Weights of a small mixture-of-experts language model, trained from scratch on English Wikipedia.
Size: 14 layers, width 256, vocabulary 16384, 97.3M parameters.
Experts: 32 experts in each of 14 layers, 256 squared leaky ReLU neurons an expert.
Training: a variant of Muon for the experts, 806M tokens.
Below are experts of layer 3 (counted from 0) of a mixture-of-experts language model. Rows are named up (a neuron's input weights, with its number) and show model dimensions 0-255. Each number is 500 + 40 x the weight over its row's rms, rounded and kept within 0 to 999. Numbers have three digits each.
Before each expert's rows: "comes after" lists some tokens at least twice as common just before its tokens as in all text. This comes from a sample of Wikipedia text that the model never trained on. Tokens count by the router's weight.

# expert 4
comes after: "| ", "–", ".", ":", "201", "200"
up0:556489475480505478548538547482523572508527539544496524419468501523441569504470532559463513514480506523529490510442520517517483438521551447487499476540511486531521549569477521498588421588563472532462458430477509466502480489560535583478492466537509467514568490526556481492498481487474525521569503505566597531493481485521465433483551489526541515525533550501516471423450506543492450480459530460536542477518472528454512515491474449432395514507474527418517488522550558513512492568544490547546490549512509451500448482455510497553509566508417521511495458493411583488446456447543521474556480443527568488419555464577527480553543449435526433465513521546493518414465512512502474498455460499489469495498504516456482477420470545542493503546550549523409527481457485435495431489487454
up1:474557466513544453547535488462433544523497514509549564556487567485460551498523480474514498468507552487510517547537434540481535496491472505533475500494539472477464558521483518514458476461517482480506466445447441452465508506560556533470561453549514515485510550397515486467512567481558479507496554471482473469514456456469459420460476433529531597522377425451503490513544473489466459471512448498445476493472542556480497520436518465526420493499507528463516563431470489506523522549479471569496547499509523530422485447432432454582485533523506508420520506530477481472557519452455484540520469423474480542484523525447587483500451485446512500458615490478552486587487535501483545582517546535535518477427508531453527571479531476475525463565506504507462529474498524601474498544439514
up2:486498560495470531616476535513492427529467451500507514472512442517558538552504524422459444516528450468563491515560533470453510469497518461492487449543464601520543486505503542481537495555537484477516482518511453505475497461477563492429540463502473544477541448519495495541500560458486496444466557501577497569502536529447485542497540496551463464510506526508541461526473570496460523557579505509486474529552434486544471384534495498553474497539497528518446463553515493524549522467428492508459477501479545537580515447575464475447578456435538517476524489471478500496418448495510503459510551508466481459471536424429509438473519566562579531548440512487449462545502496375483489507569470487477528534435497521482460568504439584500492541482515455429508501468500499479556562467490487

# expert 8
comes after: "|", ")", "==", ".", ";", "==="
up0:476492532505514562474461611535505478517528532527482511498465520478499521502570478393502454513535444539513453530531460511580501457507515510430470497411517464498405486540532507504513484447607530543480471399539546505485517420498464470587463469489628479537503577469525490580513526446525482451497537442549533483491510507475539535452517457502552441505547522583510450531527555520479445523554366486514521538496525486455504524539493487575513521500522557445471454519457493515557504539490496467512447578464450542559502479532494524551520482485492470487494492453473489470488457479538476591484438515473472536465490524492482473512508524500496481538517467444465436522539454539574553552457574593452545496497503521555446495521468488503451467536463525514487499489539486476559468525445485
up1:477590433525592467535493562490490481521388487541492477485389529490490554520471514441484523517479512462483485491511506466497538491535554513526411505552439445509537554499498516580522483482469452474489458536464537452524482530529460425541518478493516498461435379617531487511468405469543457523535450546496479450438469547480406503579496484515492488547493472482474468445521469513448507512486519530545465447471558442437528465438479500511491561462547519498498551551510513521517452420574535499562504465476538550559514521550478534549465521445509535507446473453525499537559514547509503560511459534565446489475482510523434541489531387514526485537530502532461527558544540488553543514499518512535516459564459475486486569548562536489509536499524488505493487487511484540520479566455498
up2:546521535499507466516530521526494453503524536513582503458539441500508496529447560534469533479470471502494434471422536433508517450560478556515502449499468505503472436468563565517529498455508519513563493502535527492536522497526480458553502525514472618465548449519487478533515435461481520527462556511504519560521502520581477471460481555405508532472544522522537506559554456441520416456453480488444547500510507555505465473473497511478439509501549439467483449522577510476560442582437497490544509453543532493449509529437522591511486486508536506525541489453575588449402476509517519457492538533503465510532555460559464504516524481490472555561468464478423547488553504602476513483528508481510513476413494524543539477450500511546485580468498488462475511492562598529399435482477472

# expert 28
comes after: "of ", "in ", "to ", "for ", ". ", "at "
up0:529530477518494465461522504554496478409476453486490548458485561476464495405532517541494495513548561550466537559511552438595486516505490520470529481549492511512556474463516548501521511559511497447506456593459468394461515526426455443486402555469486432531552515512425478477512533538510524476463472490498573485510454425508516491492463459499483502503567474455554567533438573525481503499445468463483575544579510572502448511514492533459506530455481424500442450544461524521498460466528490492500515473526529539470435476505458483506537458458506494508541529475515522484449479409428463560497516448458371483508551485455512498518514527543510545544498460452445480515486484485585513440534420454450508523580481480521571519462493496536468543477514517567520446535469551469535494530506456
up1:544484569462550436543512492521527461471500590465539512424419477492401546456499501556506463463493538489474479480548533524489524462408468513608570461472490537479453514520429525432560472476465482461509549548466474585499481452476530502427479488488627493540479544541428477567471521479471488450516520452556485482533484473494514506505457559552455569537561449493530478530495472517493576475512540460504472523621459465506452558510482530501516518494511501493497514534530459450525545586467526567514527449501524445476479517504515486498433410555413478459493482495436545547471563531506490463467517432496508513455540535521519497494458502521468469595477543521520519488545505459556485474514519544461486503563506479453523515533396454496474482487449482475537497494550517463476562483471529
up2:515480523512478507442455489450492424506496476443496532544546480475480494441535524476539480463495515551526500532493459546539487468569560471480489449463492498535450527463501412529403520607534531561545469508469527427535539517480448537549464469464526455455554547550535514425463531465557549508496452470491499409502538539547480564487514480477480498513587487502495478540482576515520527438484463571493521521499537457444473464523490580518499398542522511445497444558465527494499526522466457513518515465460552544539438512436561504514519498460492401451556458527492511490472516518578474508382507458464473551543501493571516523495493568475518549571527460495491472464555522477498503478497539457490492475460463397492443463535511476518428519511429499581511474428468453488534463534461450

# expert 26
comes after: "the ", "(", ": ", "in ", "and ", "- "
up0:445504501525479522471537551550531381532515568519423495484488389529480535506499445513472543528438523478506446442442454559558484493578445582541540471509520549549459496515502485518495436524552474474510540535484500466446527541480537555475434549469489474508414468507422519576510575459479532543498505534529502490425460607531548522509548472512550492540494552469576531427500570554507509466501539485526492496487513438550512480476440478536428592499511523445443508515538464475465457465463492593499543501510474443460572535501516482463528528496553518517541548478543489496513472528508555462477502558484506536497553465480543496539471495518493445513553509523554465505463499481575515438548444454567471496576521505524512498502452558453455436468518544520446489503533478470572452533521499
up1:532549506455525519501462545440453521529492548449504509480439478529477535477510495507470506564456484604500519490468504519499521469516500499553483436529572463480484480421501472482406533457505445509522449444423486454546498469466492462487523579459590449520484533485478491527473523530554537506434554493515621455509518506496525488562453461524489534556522545523469534461477531438437462476501474494518531516475446474552548504493561558425568466439506541508475545473437492495442564544525565531500553446553544565523535500474408525572494537527435505488506517538454539476497488516374486455465474522431484474529458453457412560460456537505512492521516514505491502482518470535521492450556519505473570533507471424451538535472526481466474548514477534534486514578496445557492585475433481
up2:547549574517476502562432506409521468486487526497593540522535566581507570507437554446484465498442548508516503541466490566515477499449499500527545421502476488435543423455467501550545493441504510453396447498526493468501446523478508545475518487533537484426527460546501449474522516544545457464479524475465516483542486487482527501534508467468504552525497566455501557492524488535542537547570521469507517526504514451504529542644565461495517453472557462531556506489512504496481519563481504547442486554503572570600434443510466521511467531498525526536504470508512413563554470478555481504535480509490571490504515518421517546535494470507548504468479527480471489548553531577567501510481449508552553527532581476454540481512441525502511460515460585503475484544542488447491440533550502

# expert 17
comes after: ".", "\n", "==", "|", "\n\n", "==="
up0:494556545498478528520435498502492490497556472415444480433443468481464565491454534511499450501497464485440484555610466573524463517499544550523469461536497523508491533490461451521560534503460519534453478451537527525502554465521456432539429463489486510514438524562503546516529504527562487469398474484517498444490456464508477469535505545547548543491515497449492501544508545544469509479469540549507483545511501455483414498485484475508471464509473539431484384495480534606511526497496464571446482494522533481432526500495491436534456515508472510377513572537506436483492533584563451466456509485541484533487508519502541485520454549522452476550565473467508475503495499479465475479443486572457501449584464449531496435424479541547429546455492465439460493433532470478560502537575559
up1:521476510418547542539511500529479415429528440485511490517512514530516549505479510470554515462526433533479516453544476434439487479530546550497504557541443442493534469537500513377519528567453405447474511495490532548485529507526530530493538428407476505458456558464476505472449465521561554571488544490559474440516432453435481492463443567482514545459471422505537468555475502503446606445476538458508455530495469521541512498556505459509458558513482484491504449550476531429582502510463512486481554510449516553478512431463509506532457553513550478519490461544469487529527442440547488522543455522440535522546508498469454548516525512572461542479437504520522470475510428439532438470474529525571475490435433533550478540534447514428504465532475541490486505480475493477506455534433515
up2:474529567527482457560462533499473525542448573461498581436485436491511531518533498467474477486504439512514462523440506433464486494504478521504481517595450486466490539491538502504444513484522524467458555481538529503493471452530532514477473473539541471505489495504466390464501473539484453548508471529637537491546555501476479497554469454575412461504469478467510455454414550517549464493522425540425517513538539544512529581500485565526544509434503501471503496483444609488428496492463508575499493436539435512456476515483512577535517471473641478459426507527578499468469528518497479453495557455471557523469464484520455522464529472509485499537444517511511472465538582552559498445472573455526461478458507569501492526504484469584534503488500444535519507474496539523500466457500549

# expert 24
comes after: "\n", ") ", " ", "\n\n", "Born", "\" "
up0:529548516510520555526479603581492492497516474474504495513539527507453501494443470493514521448472500484549519521431481498414435473482476504519458472525484508541504596470446531491549468469536522578552509463502506507473551518461533510438491491568498520429459510510508502455489466526538496443556520447546555445463519519500512433510481471545520560535458500430449517550477489554535491543549451408518426483563511527533474526515488609432522464525500498450569510454483474520489429531531562471441495502481452470572535502502491507580586480441555504522497449520506489479518514490552522485429555484533481452501516448506557490497505468463524473536506453524463587530573548480554491417453442556471586451469524549432486517469418452410503562527565530476489496505498499511485482470422451
up1:540500553546463382508489463493487446441559460454498489532478516532559522440507469501539475463499508553495572545464500589471461549509449542556499473551525404457517491473435485509481587529435451500490492456538443524447488491454483479521449446499534474490466567501489543514518517457511413465518482524480410531471527538540435509560474433549509499463524541465515501449472487506544553522556492446440503517560552573457552467478480550393497439479477532494438459561470548472488494489448498529511488530503557500503425491451478507544432500509563484458502498487429498511515553587454498487486490445513435465473494532444403525522428543451517487459478527567485502588522482510494489517539515583455478465513483496448396508498460525526489484512454523424525490524509443513482495523479492
up2:482490552564509437538482548481485551517522525502514501476521543548462579434547485555476464462424574457532422431438538490545533572486473456552482421501540532503483450540486507440504540512446487500553501473533428473495426539508444492482539497567561529485515540465557506420502477531514527526489527502526475539460453501533481484481401488462562518530475539480525449586499465494506460572542524517487475466582502464527530460407455414527553509489463460488439467509515464427424517553518481446554511493511542474513514572531410453484561483482509438470527430496528578505457505467516503470537513442488518519501492542515546491499602458563479463397506528495457508510505440482447541455513533497481486514470475482522494524518507492449591489469552584472525510474425478509477523508513510

# expert 6
comes after: "| ", " ", ") ", "0 ", "1 ", "\n\n"
up0:529471528543537447527505504485521602596460549486458396485533490429472493459593477458521526467518494502515442432405483516461432524501467457445519485531553445473530547532455447525493529522488543560554469481540457510468501513493516557490518471547525468501556577511484436499446504492478441558483506473501537502479464515468518593481483502472518452482446531593474504408491498526576493494457481493497527532456469455543468448516521489457498531572458499476527508461493543488489503566388480491510447423433467453532458465552511486580472482489471510492514417503559475441472487520493440578510516489512462498524461511499511474478485553451565473535421482468509546535508506437531479587475461482422518453555537505496499555552476536458551475483506552508464432552561508464440477503542508
up1:534474513449536537500522586561489502444421455537520511577439594516529430488482500519501511520479554517529479490486431488475517509462502479444469444432425486497512507506515531470572510487552471521501451465490476460470454569502573509450536428466488506474511511449486471496454461558414493458533501511461507497523510439468514525539429528531533482457518477515465501459509502515563487495524460410531526485495513470545512524518505429475496504432546500513508588474541535482518469513495473531417414522499507575502571471433468573502477516486496501494550452482522442509531565530500613603505547453510532501561522432477532512544491514507493474476456548439424437581483507556462506482460487474510475497606535496528481516565441487518460520492432458525497498580558496615485483481467474
up2:461540470551485474528526406486482514572474454481567524525499466479471497485487578500558539478452476507521535487486447492564481574465481510478550502647397511452564511566543537468450534448515512472518521481471511497511436521578540536526534532496501533497512468487495548584527447507523492560471487572454507583562558524467513537510454437526486496510518494430471524434527448446547471481501506478495505533569568517537471501418477561502482440475429545485503465468497455539472548426526539453463501511445560481535507453498471472567507525491423512626527477491485492508466530447448515422478454437508468423495463489529476495480414561494540479464504430512503474501519507532465482426459506490564513510479546500480479497547465556546533471431465505497441486469486510526483511473505439

# expert 18
comes after: "the ", "a ", "The ", "his ", "== ", "s "
up0:543472492571544471477480620448524507504485525539516497516477484466574527498518524470441548433528517520544491516519583493525452493568614539454497514538526531484544496587479545477511503533532428499476489509483500503500493527491552543528500538425502570486415526538415459473550520486503567514520377490490473471504481485540462534451531433523533524523503548537554466531465421523450467470496461488501496506581493458546526524487496404521495500489601490552534456530541528579518535456491459412490550606556463462530553569437435523525481423497554510478483517463535528520460486604474511455601491472488478505516520493496500495509470476526490532474507455531527510531493502457442505566450573473519539505544452511396537531485467524488494490545492484534511521488515464507513523491508464
up1:559463449507502548542514504432460506523520550451411535526488397525487458530496517492543599553490482527501507558484496500481489461522469454587526538451535508454452523475532527463507534496500536359397510572549508397490556482509449488492460436544526427458531535488486533448501493492484458452498485561514457478525442451487494518521553540500513497533466546446499503489494499509483459484562485478541490529492499581499539440545508512498571446553494449547481527499498514449497481557472500512458586554444443527529516542529481523462466481482547485564503567498456475451505491445493430460516504464496476515499433480502513514523489526504428469409519480545473569525535470493539536537528500431466477488465458494541476432543494478529571597500536501453518535556499450502474481379439472
up2:536544488496509537449523468472513534468470500520527485543517531514474475560406488527470527526515499471472524485481496544528572546399461499518539516518438488498529523528537540479511468540505503547452526477468477529456475519503460533543477556559442402536515526502550452478497497452449515473519500501467481483500448534447472453509551463447563498513505549508475546522505529478490473522535546523559519402484505594461439401507528512507486464439507456512552541484454551531476421501513498496465533540508558549503436551488535460475474475430547478433534496499469468578495540555434510520531517557465414537543517499430551513559490545557410464458484544479552473505498517551423449578458575431499450567540485590518500456526522534595446497525506542552474545518510484463464588495544454

# expert 13
comes after: "the ", "a ", "his ", "The ", "an ", "s "
up0:547456529520585517506480486522519521485524457479527511582439480492572490565484459551474416563490575550471455495467561422461446527405453493437478518493544508577492471565520479488479504514452521495455439532527468467415477543447526507494448472542499558486480448401545492525428558585514528448425509482493512503571510442486507483477454495529522448518483538441474481508484487476454436433527466469527499466578524483489494523540452549523533521478481418503591562463581512494497496521510579517521524516473562473551525524506527503562506555493510540483472526454530485484521514474638446509540510539435501502467520456570522546470491465512498497510537420465559497480536459603460504524487474467528500513521438541509470489553502471535508487508517469510509466596508508453484503541492536
up1:570439504476525534520489492485469510511544482529531527460574487528570425484579510529572511479468463524575385497549501559489512611527488565485478535506470554471484503570467419495535587526532542568494489520523482517466479452436461470450508480527489462552461531525433538519492523453476530493488480464473549520509503554483552437487519555504489529554493524528492494472490547507527480529484542512565544425464517535516492509430528504487498505460582469533530555458501534552534556489538470474454484453505500471535526438530556493458545485515519505448410484480504492463511537476459478504428513504434524520505516501466551447522522422504429479526472478615428492549498515506430415527485481446519494596440499478539495506467563470596542551441560517537448490573490441476545487485488509
up2:493452519494497530472457487550507518491505510484548530460489513519486511413539482497483505530500449496605414536492486486571472491458475502504482455504506539418551523408522419549426509481541502520516548504516528560540467519522467464526468426457484485470483486514515517454571526513503483585471562495442547507461499520431468505448510490591480410442432501520493530572525547539555548439531473549531492532559514501493505481392470443506487470568459524454458552520528566548560505551525463577559484520489515515460473524445492465501540532550513530520439478415579490530456491454530448514485437534573496473492506480520460517486428450489509455558577469439581437473512510482481457454540517525512467471571511408448452471499496520492454494439491449465559507461545469506483464499512481

# expert 2
comes after: " ", ") ", "0 ", "1 ", "2 ", "3 "
up0:542501492519500507515507492518495571493444394501489485487470486471471471490547509578539504498464530515528535482436494471424497495462457468462534517581501495536513473437480498425458528578468529534458542487559550506493549541513448491463517530502469524498492515512506387446543455531557473511494584488467539510468494487606441503486515543501494476528509443515485529479496443569466521539520507499517525499572516442544500543485463464433470534528512543478507530440470501478576485456540450461491492490474494496437495516442543524432525527484534600506528521530585562515530439507582462527449526451493544524487446523526467508523435440507474512437527581527505518503567469474565485596571456420504490483456541430481491501485457484502378468495464583495466556426466570554505553476488486
up1:449471495523504476561476473456451531461552495484527526484496479475471532480496468561534477489476495626496459464529447475424452438538503507523475516479482492488492539521447515471512536564516504572498477539498463481541502449493534518583511476548523445471482581516524496495458530480448501498559542535462479562479519438474537491479517501442483526512487585498504460505490484506542515500447565540499452546535437457592484502496571486478469545489461567571588438543488498536499550482489512368559490563428494509472474443406434524560523529531445489521459469463486461565528482489422513482462482435470567469441468488523532459577515532448456425501508502514475527529503542475524517555475498434514409458525545465476537519516457523499544520435430466468432568428508512469559522484512546
up2:516504506544487539441501478541558492511521555439497597435456504510501496459443467459468467535546507492510549418555537500483503494533517467552533506542501491524514496487473548485503499534446443541436447520537465573527474447530495523456496494535558447513550575511412516491513531564509468578495507575505485449553488531474508525446516456544515507462489577555471469542575447506475474518509534474547446491473450487494506519401493541558605491550515462448440560504570503474504495429506530551505488569462507541540595447450462556458559454434474507517485531481495466452460445541483476540567460555504502564498496538420469500508541503483465448582512497493499478487445470507518458554553538452515527507452535439537474592519499488483496428438578530526530485504529465511464434447515531

# expert 7
comes after: "- ", "\n\n", "==", "• ", ": ", "See "
up0:497528501427452474500479531577508450513508551506540512489459576548598536439478494496528480525492442442542465444515553453475516487547424448496408547463498514483500547501450495525487575495492515526583594512538517514476534480500465440402456531492583492518496473486461470472449569467483395426457465489473508507525471491475463501521503469531512540500521468524502423497540471471532484424458522588483521497488553493536527496522509461495526565542469463523487523466570458570514476581487518465470499477489439479436493432505483513486556506472496463489571474460483446522526481483540440539479537503468543541538475489512548516483465607508492476547540567498533550521481488469547497450481490416462531540499437588478506517458503533570535518466418442469596436483520454512491510559535526
up1:576397563425473519434470563494488575509486557505506539513510507493570458510515540539459532483492500520512470532438468514521506454556458455456508473508448496483470503518474573541526473459525474405555475519481447469517484484492548460569490499616464513450490510551555495461592512442524505520470459524482449484540502515487550588504467473485496539568471533490435523462505484500560559571532529523449481523558449502416499554555534510517575451468460480531464500540449540501490585548460478475504456524520504486473499491517418514602478526512492549548579539515522488461454484500398525529494496584524460431558518520549429469477485480468473507538462524491507544562561536515550537492508515484511536534445449560521529490517532522451473502513526529531423522489505572519582497544526505
up2:485602450525470515516464512496445524529493434530566467525534397553451600544479444464521486563571374448488581491560450476501496512511465444467543500410522554473467494562518455457523491523489459516446388518584490562476476470483516566522504485480528449492537488519592453511488501458438518517513469509542526433511546542509442544522534450505459536519477462445503456531466510514428490409506592453536479533484504535520429455539487515452506562518551482500541452476516514457463443487467519490430502509484477494525466496463510568534460489580512512456501504441495490536509530533479492592451489496489518544502482499470517475512498558599481519474498479504534492514477545502545494520491435440447516496454556495458508493478522487504541543432507488560563480543495511508481505508537414